Experts of a small language model.
Size: width 256, 56.7M parameters.
Experts: 128 experts in each of 9 layers, 48 GeGLU neurons an expert, a softmax router.
Training: 364M tokens, 5647 steps.
Below are experts of layer 2 (counted from 0) of a mixture-of-experts language model. Rows are named router (the router's row for the expert), gate (a neuron's input weights, with its number), up (a neuron's input weights, with its number) and show model dimensions 0-255. Each number is 200 + 40 x the weight over its row's rms, rounded and kept within 0 to 999.
Before each expert's rows: a language model's description of what the expert responds to. This comes from a sample of Wikipedia text that the model never trained on.

# expert 25
What it handles: Blank space cells in sports or election tables before numbers, plus verb endings -ised, -ied, -ized inside words like praised.
router,220,286,159,214,166,207,276,255,282,153,154,149,167,162,267,197,231,294,223,232,131,184,229,202,196,130,271,233,181,218,171,191,173,184,277,247,291,217,137,202,152,224,177,159,204,260,214,224,172,162,224,130,175,241,195,148,150,250,179,238,283,168,187,210,185,195,173,205,225,180,269,221,247,228,238,166,193,189,239,236,203,156,157,178,261,224,212,178,262,238,232,192,292,131,224,255,157,233,170,264,255,226,164,201,192,249,197,141,197,171,149,259,167,237,144,192,218,201,180,150,186,221,222,198,180,237,225,167,204,207,160,130,201,276,251,209,224,152,160,100,172,226,151,185,266,159,219,241,209,128,240,141,196,245,187,191,212,195,158,205,164,283,243,185,126,176,141,141,222,190,216,243,174,252,187,243,216,251,185,168,281,211,237,268,191,174,177,173,171,155,180,210,132,209,242,187,218,215,188,244,183,128,223,225,166,170,186,135,192,223,134,182,188,158,144,225,197,179,187,213,206,280,229,212,194,273,216,229,183,200,170,189,152,206,157,174,227,150,144,196,232,257,162,224,168,173,161,239,212,189,160,277,247,212,178,236
gate0,218,194,221,202,125,177,153,155,194,176,207,203,243,187,208,146,146,202,170,219,191,259,208,263,143,211,151,157,179,164,166,236,218,190,191,140,156,222,227,162,142,298,178,157,199,186,197,200,214,209,160,210,166,179,182,210,205,197,146,172,160,249,194,222,224,288,178,146,190,196,145,233,143,197,227,193,188,237,159,233,194,171,217,245,201,229,112,147,227,182,205,138,193,233,197,239,158,192,180,216,231,169,212,186,195,185,198,171,281,191,199,137,186,180,269,208,192,229,182,174,187,189,146,179,210,165,245,135,218,234,195,183,306,170,183,204,161,183,182,208,200,206,274,189,133,237,210,277,129,256,194,200,240,178,214,162,84,172,190,142,200,216,192,211,185,178,230,230,170,210,244,157,183,126,298,169,181,188,217,253,176,193,222,120,239,213,66,199,255,215,298,155,222,199,295,201,243,204,159,186,171,167,155,225,183,158,158,161,262,180,225,104,201,197,247,138,229,196,167,172,186,253,132,220,207,244,200,193,124,234,257,188,239,235,227,228,260,151,169,168,100,127,179,234,197,223,211,292,202,171,250,228,144,232,137,186
up0,212,176,216,205,199,241,234,200,198,235,182,214,200,175,204,167,224,229,266,248,214,158,212,228,238,199,154,226,197,257,256,113,255,173,163,245,217,248,107,175,191,215,218,205,146,198,155,242,106,239,257,121,161,209,173,184,152,218,196,221,182,139,198,188,245,233,120,275,153,177,216,198,185,177,171,174,244,156,211,254,125,91,217,226,195,180,209,175,190,212,206,139,336,193,176,207,155,207,229,244,88,218,185,201,235,263,208,166,261,184,185,149,157,276,219,124,272,166,270,177,199,195,191,127,263,141,180,255,209,236,180,198,197,225,168,265,163,189,158,236,152,203,177,130,252,160,168,239,192,235,186,197,218,157,203,177,205,210,203,197,167,183,176,250,189,151,173,206,149,199,126,214,151,218,239,195,265,185,194,201,222,132,274,240,199,200,158,160,175,188,178,198,181,255,217,146,179,155,246,228,182,200,218,269,155,244,250,183,238,214,154,161,209,243,250,182,106,234,207,237,259,241,192,155,143,194,240,220,158,193,222,235,194,205,197,144,190,157,163,224,186,222,107,205,229,116,158,205,252,167,169,213,173,239,138,246
gate1,154,165,189,199,134,194,159,127,157,248,195,193,259,199,209,107,158,243,212,219,158,214,176,187,199,218,195,204,224,248,189,218,234,192,152,146,145,260,216,183,220,186,132,94,221,184,235,188,222,182,280,225,195,174,187,222,196,170,159,156,231,243,217,215,170,277,119,152,198,182,271,159,187,140,243,186,156,183,244,219,169,144,187,248,137,233,179,159,166,212,214,110,133,214,266,199,199,188,237,141,250,227,171,237,179,199,203,224,211,240,207,148,192,184,149,256,279,202,242,241,227,232,220,149,221,234,210,126,192,241,224,156,217,244,169,251,184,277,245,192,152,160,217,227,221,189,197,237,222,189,177,212,314,220,163,236,210,158,222,184,198,259,118,162,215,176,206,221,146,213,233,206,223,205,230,202,146,222,255,197,184,169,174,163,168,212,165,193,226,177,247,187,172,239,189,264,194,149,136,236,105,191,176,228,202,118,150,253,242,168,212,170,175,119,195,169,245,217,164,120,194,157,181,202,158,209,233,129,182,314,172,206,198,209,249,278,244,206,172,164,157,200,180,141,273,241,183,145,184,257,214,221,134,118,205,253
up1,229,181,227,168,263,185,205,260,175,192,168,197,134,210,193,257,236,164,199,128,181,149,158,195,243,158,236,176,228,160,187,242,131,211,266,252,207,199,184,147,202,177,268,211,168,218,164,167,288,254,180,116,164,228,281,176,266,230,259,200,190,188,176,217,216,156,203,244,177,197,121,212,191,319,215,144,179,228,201,209,248,284,217,177,192,219,239,265,209,247,156,234,219,168,171,194,184,184,210,238,179,205,247,141,192,164,167,181,211,146,211,284,309,298,253,92,196,184,222,183,183,197,223,285,179,151,199,252,161,153,231,206,140,196,255,195,184,192,226,244,199,224,165,202,200,135,201,238,237,205,176,173,133,160,182,194,198,259,174,251,255,196,298,191,202,227,228,194,247,199,174,184,168,180,130,229,220,130,162,218,214,177,172,207,209,216,218,138,271,156,172,221,197,179,134,236,242,190,168,220,280,203,210,177,223,255,252,146,180,249,134,189,253,186,202,214,156,239,217,230,148,180,239,208,241,221,178,243,230,146,218,245,157,241,194,154,244,222,162,235,218,281,251,232,138,193,250,236,197,150,218,191,247,244,249,164
gate2,163,144,240,145,248,124,207,215,172,244,175,171,184,242,167,148,140,192,158,198,243,193,197,177,151,206,205,167,207,167,127,232,222,242,133,189,157,222,221,156,220,281,195,160,253,204,174,269,207,261,235,130,249,164,217,182,180,132,206,167,184,184,274,151,193,251,225,206,179,189,257,171,154,134,128,239,218,182,232,229,142,195,190,255,187,226,184,207,200,174,235,172,202,189,188,162,214,145,234,167,142,248,263,299,147,155,239,245,216,252,267,226,239,230,225,194,253,217,235,192,182,264,146,222,188,143,233,226,173,296,123,241,199,200,177,249,236,216,267,152,138,176,234,184,208,216,137,100,212,150,168,239,195,135,213,207,205,178,265,168,241,174,168,152,258,138,263,184,223,234,99,148,205,172,213,162,208,210,192,229,250,237,179,240,200,235,240,193,198,170,216,172,228,171,164,253,200,185,245,202,158,191,132,205,193,161,169,278,245,235,167,208,186,169,254,216,184,278,263,186,162,203,171,208,213,143,207,205,246,191,179,208,231,193,184,224,212,307,138,233,216,251,214,255,181,125,271,162,200,227,207,201,273,213,168,258
up2,188,187,211,159,211,221,121,208,126,264,162,111,254,294,166,192,225,157,174,188,133,241,173,220,235,188,184,192,222,231,201,211,221,194,218,227,125,261,194,205,252,82,187,201,159,191,172,173,265,187,139,148,144,238,238,205,228,202,186,219,170,187,135,243,174,189,195,217,174,204,149,144,154,181,224,210,161,160,141,181,272,179,198,192,201,141,141,224,224,239,204,254,252,229,201,211,189,180,170,210,205,136,253,137,260,183,191,201,224,154,133,201,159,258,247,175,124,147,218,215,180,192,201,283,142,290,158,136,172,136,215,183,257,170,124,152,145,227,248,182,239,226,205,220,199,183,216,213,235,258,194,199,181,309,144,230,247,209,155,200,223,196,157,206,281,223,238,240,141,252,258,227,211,207,193,183,173,181,214,232,205,135,121,112,207,233,270,184,248,180,164,219,197,126,231,246,267,224,168,224,189,240,240,205,188,184,218,160,158,252,224,144,189,172,174,148,139,179,254,242,204,166,90,205,225,218,181,210,188,169,216,247,140,229,236,212,197,237,173,180,217,157,227,214,209,285,171,186,176,168,232,154,165,212,220,199
gate3,153,180,265,158,180,217,195,108,146,247,249,179,210,256,205,199,211,208,140,211,125,172,175,213,145,185,190,201,254,214,181,217,273,234,212,218,90,115,219,168,198,219,207,205,171,134,137,191,154,185,199,154,252,178,240,269,121,191,180,158,147,160,186,160,188,220,191,179,180,221,200,118,205,232,213,195,177,134,189,290,253,194,224,303,191,204,150,153,179,214,250,164,173,195,239,129,330,187,154,213,197,255,270,251,143,188,160,180,207,201,172,207,179,197,229,113,197,200,166,220,201,189,212,167,176,176,190,126,261,198,172,225,205,223,125,187,112,214,259,150,141,176,250,172,206,192,229,248,234,234,139,243,178,252,215,224,202,197,168,169,206,169,180,226,220,240,330,201,226,159,160,133,184,171,223,262,240,229,208,252,206,161,207,229,183,192,155,247,190,256,166,205,247,222,184,223,246,250,181,206,252,201,155,165,250,159,236,183,169,183,206,187,171,129,179,210,222,257,176,159,260,250,196,212,152,187,196,155,201,186,184,124,205,240,212,226,207,170,112,145,195,268,167,240,199,223,251,265,206,257,236,166,188,220,175,208
up3,207,185,217,211,211,218,233,161,165,193,201,204,201,202,257,198,217,158,92,212,157,176,155,245,159,151,279,248,190,196,194,151,206,190,192,178,185,178,180,206,205,170,166,221,215,169,204,154,165,203,215,158,229,223,239,271,145,226,164,236,219,231,134,199,219,202,226,156,227,203,158,112,227,219,222,248,189,98,214,238,215,248,159,252,194,205,217,161,229,219,194,211,187,246,206,168,296,195,179,246,244,216,177,235,174,197,98,150,180,179,193,228,221,150,146,114,183,263,159,180,230,240,254,84,158,229,142,155,254,179,254,216,176,213,166,185,80,182,227,180,96,146,220,132,198,151,257,277,283,254,208,241,125,211,179,230,179,262,226,218,210,145,218,218,193,225,207,157,231,204,243,215,220,208,218,196,190,169,190,189,236,181,221,223,203,169,172,215,172,192,210,256,202,226,210,222,186,184,142,225,280,210,108,166,181,144,222,177,125,136,249,154,173,247,301,209,192,205,177,259,260,231,207,173,156,246,262,202,204,219,190,116,182,169,252,183,214,184,187,213,269,291,195,254,220,187,236,264,234,257,164,204,255,205,208,163

# expert 14
What it handles: Month names after a day number in birth dates, infobox and table rows, plus aged and ft in height figures.
router,240,179,145,194,178,217,236,244,247,194,102,162,189,182,194,231,162,91,277,170,205,205,128,240,211,201,183,176,121,253,245,232,169,182,226,222,159,224,229,186,202,207,213,153,184,147,123,139,225,168,155,245,141,175,246,221,241,242,153,252,201,144,188,214,248,186,180,247,149,194,199,193,265,270,200,103,236,187,202,208,157,161,228,208,184,201,190,171,246,251,227,246,199,194,210,167,230,232,191,231,128,174,269,166,237,212,223,137,198,223,129,199,208,236,185,106,213,188,220,228,229,215,209,207,154,306,193,250,238,153,285,210,158,231,206,218,251,225,194,221,243,205,230,190,257,151,167,245,246,187,230,251,201,179,238,260,258,136,190,230,221,142,224,263,219,136,239,221,228,284,277,266,191,232,239,184,196,199,127,121,262,150,179,173,249,167,219,164,220,127,176,259,162,220,182,240,226,186,144,217,248,186,234,174,173,195,182,149,217,238,245,170,214,253,250,276,157,192,187,207,220,181,216,179,168,205,252,243,217,192,157,229,193,202,230,180,274,261,199,243,154,196,224,241,137,247,148,274,160,186,206,235,222,166,226,141
gate1,186,152,181,204,198,175,113,220,109,177,237,172,235,213,112,229,195,220,162,227,163,231,206,216,138,153,171,163,259,224,216,258,172,164,112,183,238,236,211,176,111,178,231,174,184,116,228,219,195,234,153,146,181,241,221,255,203,222,216,124,205,251,224,53,193,154,149,169,212,229,119,194,192,196,190,243,226,170,198,231,179,112,174,242,190,167,211,201,239,134,248,238,174,201,180,226,208,187,229,217,181,190,148,242,128,145,118,192,235,227,214,192,147,205,207,221,221,190,215,228,126,193,206,196,183,169,221,167,206,257,137,199,247,218,224,246,197,170,251,211,116,210,142,187,170,249,182,216,206,219,127,198,222,217,231,141,143,263,174,186,107,224,200,196,229,177,232,231,222,175,154,142,213,205,167,150,231,178,225,186,167,172,175,282,192,127,193,166,224,230,190,168,173,183,234,173,120,283,231,109,156,189,163,215,278,186,175,159,161,206,155,231,220,172,202,125,231,173,246,181,231,197,194,238,192,176,205,204,171,180,180,214,202,212,234,218,188,179,234,168,233,205,292,126,229,139,169,132,218,275,249,218,157,159,137,275
up1,233,105,198,236,156,229,211,266,231,206,194,206,256,181,202,138,180,246,243,181,196,161,167,136,170,185,170,218,225,239,187,183,246,104,223,200,281,116,206,227,145,227,131,178,181,171,221,194,130,236,182,188,212,186,196,191,210,193,106,165,226,141,316,161,185,217,156,140,249,248,289,232,246,172,221,225,211,216,146,220,151,178,206,165,184,241,160,164,158,206,196,212,168,150,163,150,211,199,157,229,271,189,129,187,204,189,250,210,180,269,182,188,165,169,201,161,196,187,202,217,255,236,193,152,200,227,263,176,186,211,210,205,240,179,168,143,250,157,168,123,133,243,211,161,219,269,186,238,237,158,206,233,201,130,193,175,250,207,177,210,227,252,291,115,169,130,208,218,266,202,186,240,146,187,135,154,198,163,161,207,276,177,141,225,246,250,228,224,285,148,167,151,258,183,223,205,217,206,165,119,211,209,189,186,212,184,188,142,190,215,236,214,218,197,239,174,152,213,245,222,179,202,206,261,133,108,216,209,215,128,250,207,292,174,287,198,205,217,156,231,228,232,209,202,115,203,176,218,175,195,145,236,156,158,185,208
gate2,102,274,220,200,185,154,103,209,160,231,223,147,285,282,138,268,163,220,206,212,209,173,213,201,217,117,165,151,181,157,248,195,191,213,160,217,251,188,165,151,207,171,166,189,212,226,266,238,182,209,180,224,223,240,190,228,180,193,219,178,167,192,207,158,152,218,195,141,197,227,182,242,131,148,175,255,171,204,226,195,192,159,223,236,166,172,188,304,249,202,183,170,132,220,191,224,200,193,118,148,222,203,172,170,121,147,195,204,193,208,236,186,163,224,195,191,291,186,160,203,203,153,270,186,203,207,154,178,114,227,175,237,188,126,232,234,166,193,186,258,147,154,124,180,189,279,179,132,198,231,140,195,252,189,181,247,148,221,232,138,137,280,139,188,176,150,141,159,236,211,144,171,111,193,123,238,202,241,186,250,199,231,177,225,245,190,165,135,206,264,185,225,208,204,261,145,98,249,193,218,215,160,160,179,198,233,226,225,170,228,179,225,245,161,186,193,167,262,216,191,201,159,216,176,200,183,199,130,111,196,247,230,229,207,202,252,167,150,154,155,206,157,144,138,165,136,189,133,212,168,188,182,195,220,257,209
up2,186,195,194,212,149,203,230,160,209,231,189,230,178,172,219,200,102,170,220,158,190,188,107,218,118,189,213,244,213,68,180,184,209,215,166,136,186,141,213,176,145,231,165,171,146,279,241,217,300,225,204,191,207,205,149,262,196,233,129,192,195,217,229,201,187,226,188,233,204,178,208,252,201,250,252,221,147,239,293,229,224,150,247,192,196,138,127,175,199,215,142,179,193,235,194,193,214,256,237,217,133,191,160,203,165,158,191,159,150,145,116,160,235,238,181,152,135,190,198,140,231,218,293,190,159,243,233,222,126,224,228,176,190,160,192,146,264,202,163,193,208,230,222,171,167,193,168,203,142,138,226,190,140,200,132,194,226,214,240,172,179,322,244,147,231,167,227,211,233,248,221,200,131,249,128,164,162,173,181,198,261,166,183,192,193,218,170,125,201,254,240,154,195,189,189,201,257,145,180,179,266,231,205,179,242,189,216,249,198,177,230,205,249,148,235,232,168,232,210,155,220,164,212,206,227,142,199,219,92,159,183,226,145,184,225,181,250,244,153,190,230,167,210,232,131,189,188,181,157,261,176,142,125,209,280,201
gate3,121,216,207,194,252,167,200,198,175,232,160,219,180,243,172,202,83,179,154,253,223,240,188,186,197,265,248,139,185,165,218,228,250,174,213,241,197,230,212,174,205,156,189,169,280,190,194,152,182,229,147,152,215,232,170,203,234,102,171,210,161,273,214,243,131,229,193,216,193,245,270,244,132,133,236,182,234,223,203,81,204,220,186,196,257,187,273,236,191,175,226,216,221,166,243,228,204,238,213,177,215,141,183,200,191,200,146,159,248,141,206,191,287,157,199,208,177,165,157,152,184,184,272,216,275,213,226,251,191,165,215,202,225,178,225,248,174,237,156,120,208,181,160,208,216,211,214,238,148,237,206,186,253,217,241,197,230,218,212,211,152,153,94,189,152,273,109,235,145,180,192,166,225,247,215,219,168,277,232,159,182,187,215,289,208,197,226,262,195,228,236,119,205,125,206,147,233,149,181,160,188,192,242,237,182,189,181,149,246,191,158,215,238,241,174,217,254,212,203,212,187,266,204,173,199,206,79,116,146,243,167,250,163,243,178,173,214,222,206,199,241,255,165,250,194,182,273,173,104,175,181,175,175,171,199,153
up3,155,244,174,190,179,170,232,234,231,187,163,210,191,253,187,191,59,139,267,167,220,288,156,190,229,284,241,141,171,196,272,299,173,180,238,281,163,210,211,173,228,179,208,230,217,219,176,127,211,241,143,227,194,232,255,239,150,140,140,230,176,205,205,257,199,240,194,242,197,241,269,196,159,161,241,173,180,185,214,141,227,237,177,184,219,245,269,178,238,194,219,171,221,194,209,185,219,234,235,174,270,213,277,213,171,217,241,197,183,203,187,225,277,233,185,126,160,97,182,167,149,194,237,235,247,254,252,252,229,168,210,162,232,221,212,227,273,249,171,156,182,214,224,276,226,181,212,215,232,252,204,199,206,147,242,216,235,212,210,176,123,149,182,211,222,214,193,250,183,242,238,150,190,258,223,158,192,203,208,161,216,138,161,251,220,226,329,257,226,228,220,109,229,138,226,140,245,135,140,220,219,199,265,194,209,237,184,169,207,211,214,224,238,207,246,211,214,213,214,165,195,249,263,197,197,213,148,168,217,206,218,229,139,171,186,248,223,184,267,233,206,152,149,253,130,224,238,190,122,224,193,137,208,163,172,172
gate4,70,224,200,209,220,180,202,92,248,198,271,225,181,254,222,251,210,215,177,205,213,176,176,203,234,190,191,193,207,168,237,217,241,231,248,256,120,217,266,192,249,295,250,217,132,169,173,199,179,195,210,148,105,271,181,186,144,244,178,250,190,157,273,214,222,255,211,199,162,183,187,187,170,198,163,219,235,186,135,229,258,195,200,207,171,138,238,179,224,141,167,217,152,213,178,214,175,240,137,225,269,238,216,195,188,222,193,268,196,188,136,260,159,123,212,184,221,187,151,153,232,204,155,195,150,141,134,196,152,172,119,222,173,116,174,206,153,147,187,140,159,198,195,207,125,179,251,128,128,182,207,187,201,183,181,214,184,201,186,262,244,213,157,253,258,216,236,187,168,214,148,169,179,246,223,223,120,214,212,206,180,250,184,202,156,204,171,222,124,344,218,156,209,200,201,222,212,235,270,205,221,210,180,224,152,104,229,238,241,181,264,193,252,170,269,212,217,237,204,195,218,216,225,190,164,195,168,180,74,217,194,185,227,206,187,232,199,195,141,189,198,179,180,185,162,205,261,166,183,195,224,224,182,268,270,201
up4,307,192,203,225,205,176,172,298,170,170,169,198,257,171,173,175,199,228,190,186,154,224,221,238,190,204,162,174,175,219,164,134,189,182,164,153,314,203,188,206,189,154,126,256,273,260,233,212,272,248,222,256,267,166,149,180,207,134,236,185,158,245,179,148,225,164,213,197,240,245,219,175,201,209,238,197,176,217,258,176,181,222,169,253,235,223,139,221,191,228,215,156,207,222,143,197,209,160,272,166,192,175,230,215,188,110,184,117,225,244,263,132,260,289,194,223,167,212,221,198,142,245,255,173,240,312,248,176,226,227,230,148,276,211,231,168,239,212,175,285,222,225,150,227,211,237,138,206,247,211,175,270,228,191,219,237,229,203,240,177,177,209,196,162,135,165,164,197,272,168,208,163,199,160,161,186,273,182,217,178,225,163,201,213,247,261,194,196,278,138,165,210,255,145,163,164,141,160,166,204,167,212,167,160,213,263,223,173,178,174,127,215,241,171,156,135,192,204,261,202,171,177,183,223,253,218,262,182,296,182,250,203,155,191,244,191,159,265,232,187,205,211,203,150,228,193,126,198,220,160,194,141,206,177,138,202

# expert 20
What it handles: Bare space tokens before digits in tables, scores, years and lists, and dollar signs opening LaTeX math.
router,195,236,148,231,198,205,134,177,182,144,143,165,185,158,81,209,127,173,182,171,181,170,247,193,193,187,174,207,202,163,148,301,155,130,175,257,183,118,183,218,219,170,246,190,175,173,193,188,270,156,184,179,190,258,190,229,151,219,213,264,230,209,183,186,187,206,165,187,159,175,171,222,239,199,212,175,289,161,270,190,163,211,245,128,158,226,186,175,223,215,162,230,230,185,200,180,221,221,153,159,165,110,75,171,118,253,179,132,207,149,205,186,165,125,151,156,190,180,179,171,224,236,255,233,137,174,243,211,225,126,199,194,176,279,199,190,258,142,194,162,247,193,128,208,260,187,189,159,154,172,234,206,185,227,183,204,201,202,201,249,174,256,188,216,170,175,141,275,210,198,208,281,153,222,234,147,226,178,182,171,217,224,210,136,239,140,302,141,240,200,277,279,176,215,172,121,200,242,209,219,222,222,233,238,169,246,225,188,194,230,279,156,213,213,206,241,148,164,217,162,169,197,243,226,151,210,205,217,182,175,166,157,187,150,212,283,234,263,220,211,198,176,180,175,161,145,196,181,138,208,211,188,217,91,198,186
gate1,196,183,235,194,230,166,116,164,145,158,156,139,287,238,95,94,261,282,239,186,189,262,187,180,209,177,213,187,149,170,252,126,162,212,189,122,220,205,231,219,208,146,168,218,199,176,249,203,175,247,218,220,242,170,181,191,234,204,235,171,151,219,190,148,188,177,226,261,208,170,143,179,137,203,161,207,126,272,199,271,180,232,283,212,268,132,193,193,189,152,248,144,199,164,184,195,186,232,177,220,176,172,251,172,181,150,200,232,172,227,253,210,203,255,284,214,207,265,179,164,210,165,164,149,184,213,166,173,208,182,203,205,159,172,134,206,171,274,170,223,195,210,206,198,158,193,171,209,166,240,149,164,242,177,202,207,145,241,244,194,290,196,180,288,268,207,225,222,218,175,190,165,232,142,180,200,193,214,248,229,191,203,236,283,178,242,196,182,232,185,207,206,239,128,158,238,248,168,258,204,175,154,157,179,166,224,201,155,182,158,146,258,213,162,191,137,274,258,143,206,127,251,126,222,261,184,247,176,185,288,260,241,250,257,193,193,150,205,150,230,191,219,225,202,250,186,160,199,296,198,250,217,163,245,210,215
up1,194,210,144,243,282,256,185,124,229,84,182,242,211,165,181,140,197,209,172,195,183,190,228,161,236,194,236,260,164,184,137,246,129,134,203,193,176,187,193,171,224,147,196,157,141,230,161,243,216,152,141,237,201,260,172,162,149,233,202,262,237,174,173,233,224,180,150,161,150,230,142,193,231,210,266,152,228,164,259,274,209,217,239,148,209,133,192,193,262,245,163,221,247,157,205,251,242,260,183,258,195,148,128,150,166,228,142,156,260,184,146,239,168,190,163,212,220,172,129,240,258,215,252,269,172,196,193,243,268,132,197,146,162,267,250,140,206,178,181,206,257,255,164,136,249,185,205,224,155,157,248,175,184,234,172,191,201,216,199,221,249,197,232,220,176,141,160,251,188,183,152,262,249,259,214,160,223,137,177,218,193,188,253,189,204,153,199,127,190,180,217,275,166,240,186,204,220,278,230,200,161,191,198,216,130,271,215,126,169,185,245,163,183,277,244,213,201,164,174,196,181,154,245,238,192,242,163,201,150,185,212,142,199,173,139,230,242,187,252,220,220,166,161,204,165,216,135,156,240,197,159,177,172,163,249,175
gate2,114,196,188,155,205,233,191,157,208,225,184,153,247,235,209,216,176,167,233,160,143,200,110,188,251,181,165,204,189,256,180,341,150,184,217,153,195,237,221,169,285,169,233,240,226,221,192,138,232,164,135,176,134,190,205,121,246,179,257,206,192,271,248,163,167,230,195,212,229,212,86,172,208,88,216,254,204,203,196,168,266,209,201,202,152,192,192,191,247,205,271,216,234,213,79,114,228,183,218,216,158,159,208,218,252,281,218,198,231,234,198,220,170,201,127,210,260,182,221,169,217,156,179,294,214,226,191,182,211,167,224,140,217,193,154,201,197,185,293,222,199,122,239,256,197,220,135,113,276,194,197,253,159,251,215,286,159,161,205,260,173,176,207,195,218,237,202,229,149,183,297,170,210,181,245,249,216,183,210,200,184,178,191,239,162,216,250,220,263,169,226,212,215,182,244,138,154,243,146,177,141,162,207,262,158,201,175,185,172,196,208,162,181,229,212,227,198,167,184,104,276,206,207,198,201,224,155,183,197,189,231,286,242,197,206,221,220,158,230,223,194,241,180,186,172,229,238,215,183,242,213,210,188,246,184,210
up2,242,143,201,194,178,175,214,167,212,115,248,220,148,164,190,189,196,205,228,248,238,207,305,204,149,199,226,199,204,141,213,104,215,163,96,233,225,141,176,223,163,211,138,184,167,206,211,228,175,248,254,267,226,222,185,257,156,198,191,155,190,118,164,215,187,120,207,213,159,208,239,201,198,267,170,143,205,135,173,205,118,287,197,240,223,180,184,236,183,185,157,173,182,153,254,256,209,244,171,125,216,250,172,160,144,162,143,209,188,176,238,132,234,196,258,144,201,221,180,213,171,199,233,141,141,192,274,196,193,181,166,251,190,231,222,255,187,230,162,204,184,269,134,162,163,151,248,253,133,173,196,161,239,204,205,64,225,226,173,139,270,169,252,211,182,147,203,196,283,204,87,234,190,187,152,165,218,210,195,202,206,232,237,184,252,182,161,156,113,245,200,191,209,197,207,218,241,167,225,191,199,208,190,152,236,218,204,192,234,208,210,277,225,192,247,198,244,231,213,273,106,214,166,194,196,133,201,244,173,220,215,163,160,199,237,221,181,271,215,189,216,198,221,184,223,166,138,189,213,151,168,195,260,118,225,232
gate3,169,111,178,221,185,182,209,125,194,168,255,241,218,159,210,223,116,175,211,222,226,136,145,170,217,208,188,224,193,208,191,190,206,139,196,189,143,233,180,167,197,146,269,182,223,141,159,107,210,195,228,151,194,242,274,171,148,194,212,180,193,238,172,126,148,262,188,163,209,171,243,215,210,177,249,218,192,217,186,156,288,180,135,266,116,204,231,268,211,213,163,185,207,279,87,113,217,152,209,223,218,133,181,124,251,215,182,175,188,192,184,207,170,163,195,191,220,159,136,163,210,203,192,232,136,77,195,182,212,125,268,202,215,190,173,173,187,210,173,216,257,202,241,195,174,256,216,173,243,267,217,212,195,197,205,222,151,192,143,151,181,196,180,240,170,189,215,213,245,200,251,189,256,206,258,194,178,194,226,269,270,154,248,101,142,218,161,247,242,217,243,184,199,173,173,199,180,230,163,169,189,86,189,227,194,220,205,217,132,205,212,135,203,218,140,251,230,192,153,213,257,157,242,268,234,183,149,209,152,207,225,268,203,193,208,214,210,199,242,195,232,258,158,85,197,237,245,158,134,193,203,186,183,162,249,187
up3,262,239,215,145,206,254,200,262,245,213,121,188,172,206,225,204,269,166,219,179,158,244,239,230,172,222,224,166,202,202,214,261,178,226,187,189,246,191,228,242,198,249,145,230,152,245,233,274,200,206,179,259,187,158,139,266,327,184,136,211,230,189,210,241,231,173,223,261,214,222,176,215,214,235,154,164,241,170,203,217,116,236,257,141,256,220,173,145,188,219,187,198,191,132,306,285,167,286,217,204,184,242,229,286,143,190,214,206,201,198,182,171,223,223,215,184,185,216,286,213,137,151,217,156,266,334,253,219,153,266,196,180,210,176,234,278,185,197,256,174,166,218,156,200,229,160,186,253,137,148,196,243,203,229,183,160,217,181,238,220,234,213,227,175,218,203,199,194,171,202,220,206,158,199,148,150,225,209,172,141,149,246,185,263,247,163,253,191,181,159,199,188,201,215,172,188,241,186,223,225,178,317,196,188,181,219,180,165,251,207,171,230,223,182,280,172,171,214,242,153,129,219,169,167,166,137,237,201,232,191,176,106,201,204,190,185,226,204,130,182,151,157,255,307,184,161,204,233,247,199,205,215,212,217,137,236
gate4,239,236,245,183,134,154,188,165,164,184,192,193,198,218,91,135,238,230,192,137,224,247,182,218,120,242,207,199,124,148,223,96,191,215,177,195,167,158,277,246,168,232,162,154,229,274,241,195,175,247,193,284,279,170,159,184,298,202,189,129,143,226,250,173,138,184,243,267,220,158,129,149,103,231,136,248,173,222,159,222,212,177,249,240,237,222,224,221,171,169,221,203,157,197,226,177,192,189,205,189,126,179,157,153,208,196,230,203,168,198,199,197,192,239,246,140,132,247,217,177,200,134,210,125,174,156,130,178,177,146,190,226,233,198,187,237,207,203,182,237,186,169,202,166,131,226,227,201,194,220,194,156,219,167,203,208,149,174,253,224,182,281,224,244,275,226,183,209,236,194,190,180,185,164,156,229,230,221,258,214,154,156,182,208,169,199,160,142,224,210,183,196,253,199,145,264,233,193,262,180,160,271,140,172,183,183,154,234,169,198,188,232,220,138,245,145,186,225,227,260,129,216,138,165,227,219,241,199,215,202,216,227,171,186,195,211,146,206,189,296,198,134,246,129,227,227,190,152,253,124,187,188,268,194,225,126
up4,251,271,162,247,197,255,240,127,243,103,183,240,149,135,197,165,236,158,188,173,221,153,209,194,204,184,217,270,126,195,133,217,135,165,181,260,185,139,211,237,234,184,195,157,153,270,190,170,232,160,114,278,188,267,169,150,209,253,184,249,230,197,140,188,226,191,169,155,197,235,159,229,195,242,222,203,236,187,258,209,186,214,224,166,198,183,244,195,229,213,145,210,222,179,216,224,224,222,206,203,194,187,127,151,191,260,169,123,265,161,135,245,196,207,171,163,124,161,179,209,245,187,234,206,228,196,173,232,225,146,261,155,165,243,252,167,224,146,125,252,221,257,162,143,222,191,223,199,207,141,287,120,168,245,148,212,206,248,225,249,201,245,251,166,178,158,166,215,199,147,205,273,215,239,211,140,247,137,158,169,192,183,242,159,189,148,175,161,209,219,242,256,167,249,155,259,230,241,248,208,154,263,204,186,163,244,178,150,145,210,283,168,170,236,244,201,159,165,232,237,196,159,261,235,180,232,164,236,203,163,178,176,143,125,173,187,228,225,248,244,228,109,172,199,192,219,175,178,243,151,163,204,256,170,224,151